From a checkpoint of a small mixture-of-experts model trained on Wikipedia: 4056 steps.
Below are experts of layer 6 (counted from 0) of a mixture-of-experts language model. Rows are named router (the router's row for the expert), gate (a neuron's input weights, with its number), up (a neuron's input weights, with its number) and show model dimensions 320-383. Each number is 500 + 40 x the weight over its row's rms, rounded and kept within 0 to 999. Numbers have three digits each.
Before each expert's rows: a language model's description of what the expert responds to. This comes from a sample of Wikipedia text that the model never trained on.

# expert 4
It responds to: Sentence-ending punctuation, line breaks, list dashes and table bars right before a new sentence or entry, plus infobox field names like Born, Died, Country.
router:504478494547407478456492456531446511478491459574497456454529466468527423527490553451522489600489498482513478551491531462523527501530405548503423557517416447472492460466529542484514470503480493
gate0:542439580504529508495508548508507538488525472572480514514492473531454535508469558536465509520503523463478455506533533496470502518488518558515516573514566450443485528502480553480534480521586440
up0:480516424517496532478437447447514499480487488487518517494523491477523461531505399471492527458519445589509532480475509503590519496455467429452492450479522484558461457533549415523466497505420573
gate1:476425509477530468528481515488572507517409511479494522488377504427494505479478500488481530599481510487460523534535503458598560430423443503446484528479498465501411495515487408506506514529583450
up1:561537637478398505487556484482468458469457506480452539521488461527461554482547473524495353476428478483505482487462497508487475480502531546525497417522545481474513516497438527539474452472527575
gate2:551520525418453479495517508460490506521474550552500452480502493475552487562526419480531493414550493502469419514431524498439541501561501519535456473493535569506613495405485527508471502511504530
up2:366509461458528463468579458555537470495508448491516536468460487517461534491483564479535463548529488466487511400580469519497527493470525412537498501541477441508493500592488457469533531493450488
gate3:486490497474447459563492491517410552486476460468520498461459535536489568470471559485482465491474521522488401544497532550479478534509445543519433576565517558540429463536417550485531500531570470
up3:567543472565508473550455508495583513600526489387511454555521450485490392485584497591509492504578485549496537495424504524464492537459522512510551479507428539474545458516560553518518511524510425
gate4:459440463483446458506510440531497485514542509523566529431481510513431484494493568514517408451497493509523488524524528511457523548474504529535509531507548541490566543528487615442500499507515478
up4:416441462449464531555463421532550499512526449522546491454454539531475495452450556566522480489543505495470458500525510422463557547483542531497507489553610511449507576517498562476486546479544474
gate5:492476523467456433528552508566523493524545551588513547513443455493510446528557560545609486529592508619479477564515509550516519503515487475533507488488449482467445501533500512463476505528557520
up5:560568455458523580486475488441456527443473436444467529494464502514568504487477466452487521463501511444501471439461408496451529479540506526481481490594519508517573568491474441518491544475440498
gate6:513476484522505558468491492412512574567544467489571471495502493464496397472520488492530420493454485500477489537462534498523526559470505617428529499508498550428523531493471577501552477461542486
up6:567455414553473601519536474467504541496501474482520465472482529488485443478489479481520479539484512450515631505528500490534517550513455518438463493466494531480495467521501430460483489472530541
gate7:519444532548450528533555528525495520476485489550478488485459506504465533484468534558490578453522547446460482490429562463455520512493490512531558509502516555485461435583441498484482539488577465
up7:459486531466581480491485508547502497572493498480481558510528499500450452495521452538489482513504539508566521496465494489451463472550527573439522447507569512487515514508419457536547476488505535
gate8:501548514519494500543534469517568505511524467547524485499507474574583455515501495441490543498525545541473538531452582567518536464508500484423427515570484521479562504443537436539423563503510517
up8:503525507602526529521513501468561469486480529458512535440544518503536519473538457479551538581575509595491561415475533451548534503522456475489505511541443444499532486417512528516497547544567513
gate9:552460511549532469497502459564446521499519536511532477551462489487476480521443512528543555499428570550471597586485445534490520520486452519509528540582460444482491464586505550501583553512611462
up9:531499507510504443476510472556495446531613545550507454506471479502509487572527526493530531527568561549529501611514490534508532530512481452498482523514435506457529485514505546522513562446512448
gate10:552532438497464541496417456453552499537483549553506563566553480482547416541566557509458482504557512509539542490514519526469493436545454463476475453500493471495527458524448437476485478482460533
up10:422429493501456557447503439503544509502496420478471550478548523517534529475558491500424530567496466483544569467516540496500458473533454417491499475582466457558452472530523500537537522470459559
gate11:501464540589468476529454452447495504521545538512583544464490545514492477542470558514451507558498622484487485515529534498539443521490514447504553551444425441546448499539510524490569470458527516
up11:532442500515451453512428436454535464499571537522538516509478481547500490480515586518522499488552426520496450501475503493490487495518489437483520540528550519519478507515513447430525476445475522
gate12:499546574546431417400472478535478476494453472506544511499552497527546480483522485559466499496499493503526457491446482436490503508484582504502445586504516507488405507514470470413509522478476460
up12:592521484529557536551534568473502484500531496538440455441461525475506519522456484479507548503553491560484534505529472549490437480539440533526542391498493488576602524550562515543482455554518493
gate13:473508522422469431534507574557480486413545477596497544559506497471523450563512501453511500537486514507512457520405556502398575515487510520549499498496471464525508528471519511495528478501503530
up13:582516463469497494494548536564547551515497534607497494541496518555533484557497520512460498546455450524495519549516563517497536472468447566493493514428449470529532480489549474500467446571565566
gate14:483494544489498477502579545491449500473486505549463533505453468566456461469470541496467544484502516474430563554494391502469435533496465561445495507475531485550465461448520541454514530541446458
up14:469468456458492504506496404494568531506550508501557483469522552495529514510547523417563479545538473536526460469453563537548553455550485423545513496462488518506526475503420470561392484487463468
gate15:544443486472464511519448485443484569494438503507481400520513444435511417505521466505485545476486483479543406549467544463509532571489430582527490449545470533450527535423498538468529499437567519
up15:515493439461526549485436466488534509516478497500459428472484452453599499515459474472476523486499461481490504485469546493527471488481474484539441506553469473490457505504530505473521492433531502
gate16:427468518534512565482496591486575492540506483495454460588456444435475537481541506448455557539460471512484465462454513548534512457529460472487480490463551521541594531439525460519509506479495478
up16:485560541399465453549546563454497472493441498473522492507471496544508469523472553526506471430482536503465551529455502451496556554511550440429466501510461500471472510459460492537443483531460528
gate17:526496475532445535457582507466512506517437544539528444541551578514498446530462486565482476536525502543496530497421468514446478449536448478528449548455490515524497499403596562433547522458477519
up17:571470482497459480537570507443541533498505500503517538470502483454581442517526496481513433459523497526510470465481584527464519467493514528569428532528482463476486510471538507453552510444466458
gate18:548475461485517465436477482518501551559427521497521421454534502495471461525558492449542393488552470528517504519507503502510448489461582490452517519499421506496550499451460540463520518507520511
up18:557430453535473462460516467495499472430564521473464399515531528495479412532592418497525449577543454537462450590399507494466402503496531523485495535488426517497444510475569476503429507500456548
gate19:570488462575490468455473527463534581563494496516478473581532521454577402443451462510481493482569488504503526553515508492468532545467453528505595440535526538461487455567550553563496465515572568
up19:541507479526507484469451518491521536545482442551512533497526454414523428480527512547573534533495454491558500495492555494459571489497469573525530489530518507449509547513511496510505443535482535
gate20:594475429520499520491449489507562483498493549520541535463507425565467553544443547501428474424534528537500498518542464486531507531546456486512603481506570408506463522468427499517463510522533546
up20:592464516491456486534523484504541503478471521484484540566480413432527428514530503469435480499449487548516464557464437471433477551512568539556578526520479432427531528483545514553539467559424461
gate21:527543545578485455527479477457449515455462506451529554502555556504467529528568573531490465440533514505491485479463545431464543502512502517547540439437520513536532508511552521560509531488567419
up21:449481562397497524523572529509508457512538443534511492518511482490553531472394451459527500575499506493476468545490465551469460535537534491521474519583456508532491499453479460475547458534452500
gate22:600404514578417497520438517465471530451502512496470434490468498480497544471408526502442522494442482517454482511520539532517527512440503496482454618472430490494507555564519515493512475495525484
up22:447573528428561492479609500552519460525502482501517546550530486546502474531554465450515528499512541536531530514493415483459493480550462505492551394513561533475461492443522512489490492532409538
gate23:410519502548483470510520403515500549450486434516477515470535479531534499548453499485510551530477511495513481527475437464540408469527560479536508539546493454554538483520513548529476492520455510
up23:470527527555510462510431462493570476424529560515525476499483495463535508476521543489513509438472491518516451492516519512461484500515550485545522481569483562526521495491556523528547523484495564
gate24:562438555513453489554514527541511532496502510540520490510506505478524504528475570522458482515493487427507483539461512456438556557496459562509495560471529499461522557537506541492599487486568471
up24:483538423480501503421463451450477507490501465483496479508508468494500530461515439463515511505454466545522525457526495521596495448509481432491491468514476484524463436470506475471428500546429504
gate25:504448474493463548498461498515496524539520543481506455539560527503467523553570488400465480469494564523443411475474436591452504454522552515494539538556458457490439433513514524522537470579575504
up25:444435474458507494539470590533589453557545537504531489487554486503467593493540563463401442468486511439470387546495450539497507477489511563458535437542448485499505467489481537546498485543526512
gate26:524405490482463534451487364533533583495537455503450518491463511466534460485489518515498535461498469463511444502500476539457481487468505499387498524505465533507472577555466525513500489453458514
up26:573551472516546479480468607532504463475480465495512454490567487533488539455435421518476493532543479453478571529502511420504497486468492461507455512475547453514518502499498518504490532490567519
gate27:490569481508389516485468492536526494536541463492534475478473543485565473494493512489531511497552435482518585515540495564462472454513500508466531497496558410589461543493491504550582527537427412
up27:416481495513532527515524424495464552537493423489479501549516491572549509476580497497499467466516407586534463482485448465513522429491568504450505539552576454544537541535516461472524494572501487
gate28:531509490443500508527526495478556510576454505520568539476484546409489506496494488518413528491577455567557551578465473536403535517576497498466482544574477519566480496498566549523537515578543564
up28:568452529548490558497561453428515463508527548403495506490489465465518473452526518517474466519521433528548605500515514480524449445461515516527518461521481512507472464538504567523535494533455505
gate29:531528482507596496522446509496527580558530477520525559530438512550500515454599538464537544453555506530497491548576475418457447474461506404483433511485547505443501534505538500464520459555560494
up29:520455534517489487563598463502482408519505450487522476461533461421467508494464479589534499516444490413554548468463489553437575502469511579502496490507467518565456500592497530458474533480445445
gate30:449445505434534463550519503465458502468511426533556512496526490460437502470468498479483413509431505401475412539492538454504482581445476609504454542473493506502509576480458536538561503533511407
up30:489523509541465569488486481575528465490457483458434494480451546526571504521583555437541589503501464510518539480496486491468525475559515427505503456566511505527516439477516461427427502474524535
gate31:521482537555532445435452518493460554536426418508560461522509437468454455494461560587535504493529527482536516532466518514441537500505488496510525523467444530460514468499471513464512516455554505
up31:473466475494474525535497484481504429539541452546432548466572478452528497491472446540481484523419506482452447535503477508541524565536465522434409551536530456446413541518443469541485426466422465
gate32:504524506492510531535513491576493496578442523484487494507525546439479495421484516534513495452482470486440504511466578499454527493481515439581468456553483521448562483588479572490514566581516488
up32:521452540528491500468444468527472531472483496471544447518472478542504487514504420454448544586512549547556474496540406523559461523525469501441569561461485528474506512465569558576496478403497499
gate33:486511468520583527453566504537476572490559574521512503512506459420494441483504503539529575541517488478514487486499588526526499514506505495498473528554525549476550442505521449517489510509490535
up33:481464431471471601478503532547500500489554507459519555470465515514559418569451511518454517457495543578473487526503515520447431489464520531476528458582541512437444469431502499466535449493572430
gate34:523543512463526463526562457446519437492496480476490471572502520528454539556562436552524452384443522488520496524533457487493524494553464500463483535480517509476475518478461559472444551529468518
up34:569533511446511495571565522508554519540446447538497438439473516549495496433432475535531479436533547443469536466424500527488458504518455501401410492560463494556456488502492536538487465526487483
gate35:513531505510572511553465533539536493456499480503457486456517491449506510488426537490491432476488528417472410474461497468521550463533510532389430508493560564499622526432580508477490485536558480
up35:495506495501559495474433452506466592510481494610499464534480484562431472548487487482502511430544454568499499442513475463469435517456522421537567434530495409542531463502463507563574503455440545
gate36:484494496480435452457464516583476447481535501546540500457397550533529502541521510461490620549470494546521504461503510476507486518464444522516555520486504514538483477507499500463494495521532584
up36:492492497555556626433530521475528506550517529474496484499559549497475577456554429527537420474557543430532459464527521559555487488510549512521443456510515434458469494497570427498482492518509412
gate37:560455507517491496504483530508502517469507467430526448483512456475417480523506510513459480491583527462540507509483457499537482544573563540496465443471479527466480485509418483488455471516456600
up37:465471447403418566462454415405504495563547570520517551481457550455572515476491524488492523463524471502505422469430496533459501467572525559488596438466569554475490521523503514496533494510520505
gate38:552572413583495491451406543450494478512514500459560491549524515521488495567430531459475533489547496541449468532522562510536480450463443478504497473564484468455461524479456437485522478477438462
up38:450488517526511501525574515544501499485496498495529481462471525526553468537594464518530523542458506506569508457582490496490538617455581441576556446456542447537464466537515458485459466492581476
gate39:504494500540470497443468499480556607478474428557470508439550517546494493435429546481477562482533495519490491427537457426552383509496553485474467547513478503440495475576505498532529498475532416
up39:540489511460487480505529503474486456498493548465558493509500482525528508489577447555506439524484501496494533499492546596505575490463433566560503433504548472524510535461477515446462495534494544
gate40:480443450418472554447375473468470522525511430435486478488461552525515481510553528497489480595514510538442456428457499542457493503382494446464537524517598510485449486492520505463467531527553506
up40:488448499424559520519505582482525535440441553516512541552477446458523368483570532403451451495502434500497589449450488479516439514443519576511537487501478431470511485509467463505531480436492529
gate41:469491554470467525468520528505475530441577511463471496576523576560417497544444470578582504530420526551473535579407470535491488516514526436451490545441508474492492466521551433509473499486485506
up41:432467481509551540488494461539450503492528496506515488507517504513427477467573515553496555559511495539457510496461472369470463531550515550406463457487434527529581449491544493536533486519395519
gate42:486467529503463477431505492503581490486472523518517520468434497509547437528504480526509492507536560503451458522446468546521436498452452501511511537548537463466538424500426495440532482508570526
up42:538494448529559519588519438495503500492537507494550509465469535546472484499475545519502550549486473471497554536530509499452509438499504485508546458449481469457514537511478580468494483560420489
gate43:503509497455566500499515554497545400578485521501514503509472482515540588488483546506489441543514466526496473479550508506453511443503488539553497412537532515465523433591548554443436437501485592
up43:492497503469459426534424465454449550439542474489568510557550427488468380484478542524486491481527519444504540480436486497599465540490565527487535492475484453485451534467529495495535522468449472
gate44:474506477442487525547536566548471506524477475507585492510478545529554485506513488516534481523516516495526485548481536506538459485553425510487526523509534527470480516424448525445447495513524561
up44:549471517561472496561579471468526496467558552537447487518463562500492482533473536474555559513511444511511527518520495467513526456429559507485466464432524469511488481555495445559500495553497438
gate45:519478493516510587432494471505500510430412533457471544612455381456482539484534532470457477488531464438431546547489492419446422485407480478517458510477475442536554427454503449561549552504441489
up45:487560497405493448496545494457494470531532425527515512428537512569514494465500483511554482498561539572473491535544522548504589531564517574508474506518545577479415515515491542492457467486536556
gate46:492476476550548489492502467498528538493500538489508518515457506539513488510535475513498595513443492538472483456476527482467567443456528489532529461568557496501477525572443487535543528460508474
up46:490519529453499455526483560517478558513513409468498510469510480481489518477459512473472439489516523464517506558456464477509464559545473516461499506507494528485497496469525485454392523542552543
gate47:561425486587515530547493530548495500511504569454579444492507558433447493421518446559496520448472508519477489499504457518549495403496403492499449524423459516454415513532459523485547440472575522
up47:528464532469465513574550508487537549502488539482545458526554501479431535482451472494500531453437504507413462494465437562520480514519411413525516490474427482459448500521514549482593499515532512
gate48:533485539480456480536480584537587573552481475549486559556547518481480518492525479535385498501433544521528489476434543448430543496512479565400497522487532467464494470434419605508541476455546515
up48:593431548459477476514468509390530465501446473493532506507560514469548489508458559465513495547488422502509495555571474455520446456533446529467513541447463517442519475463563487496526460462466506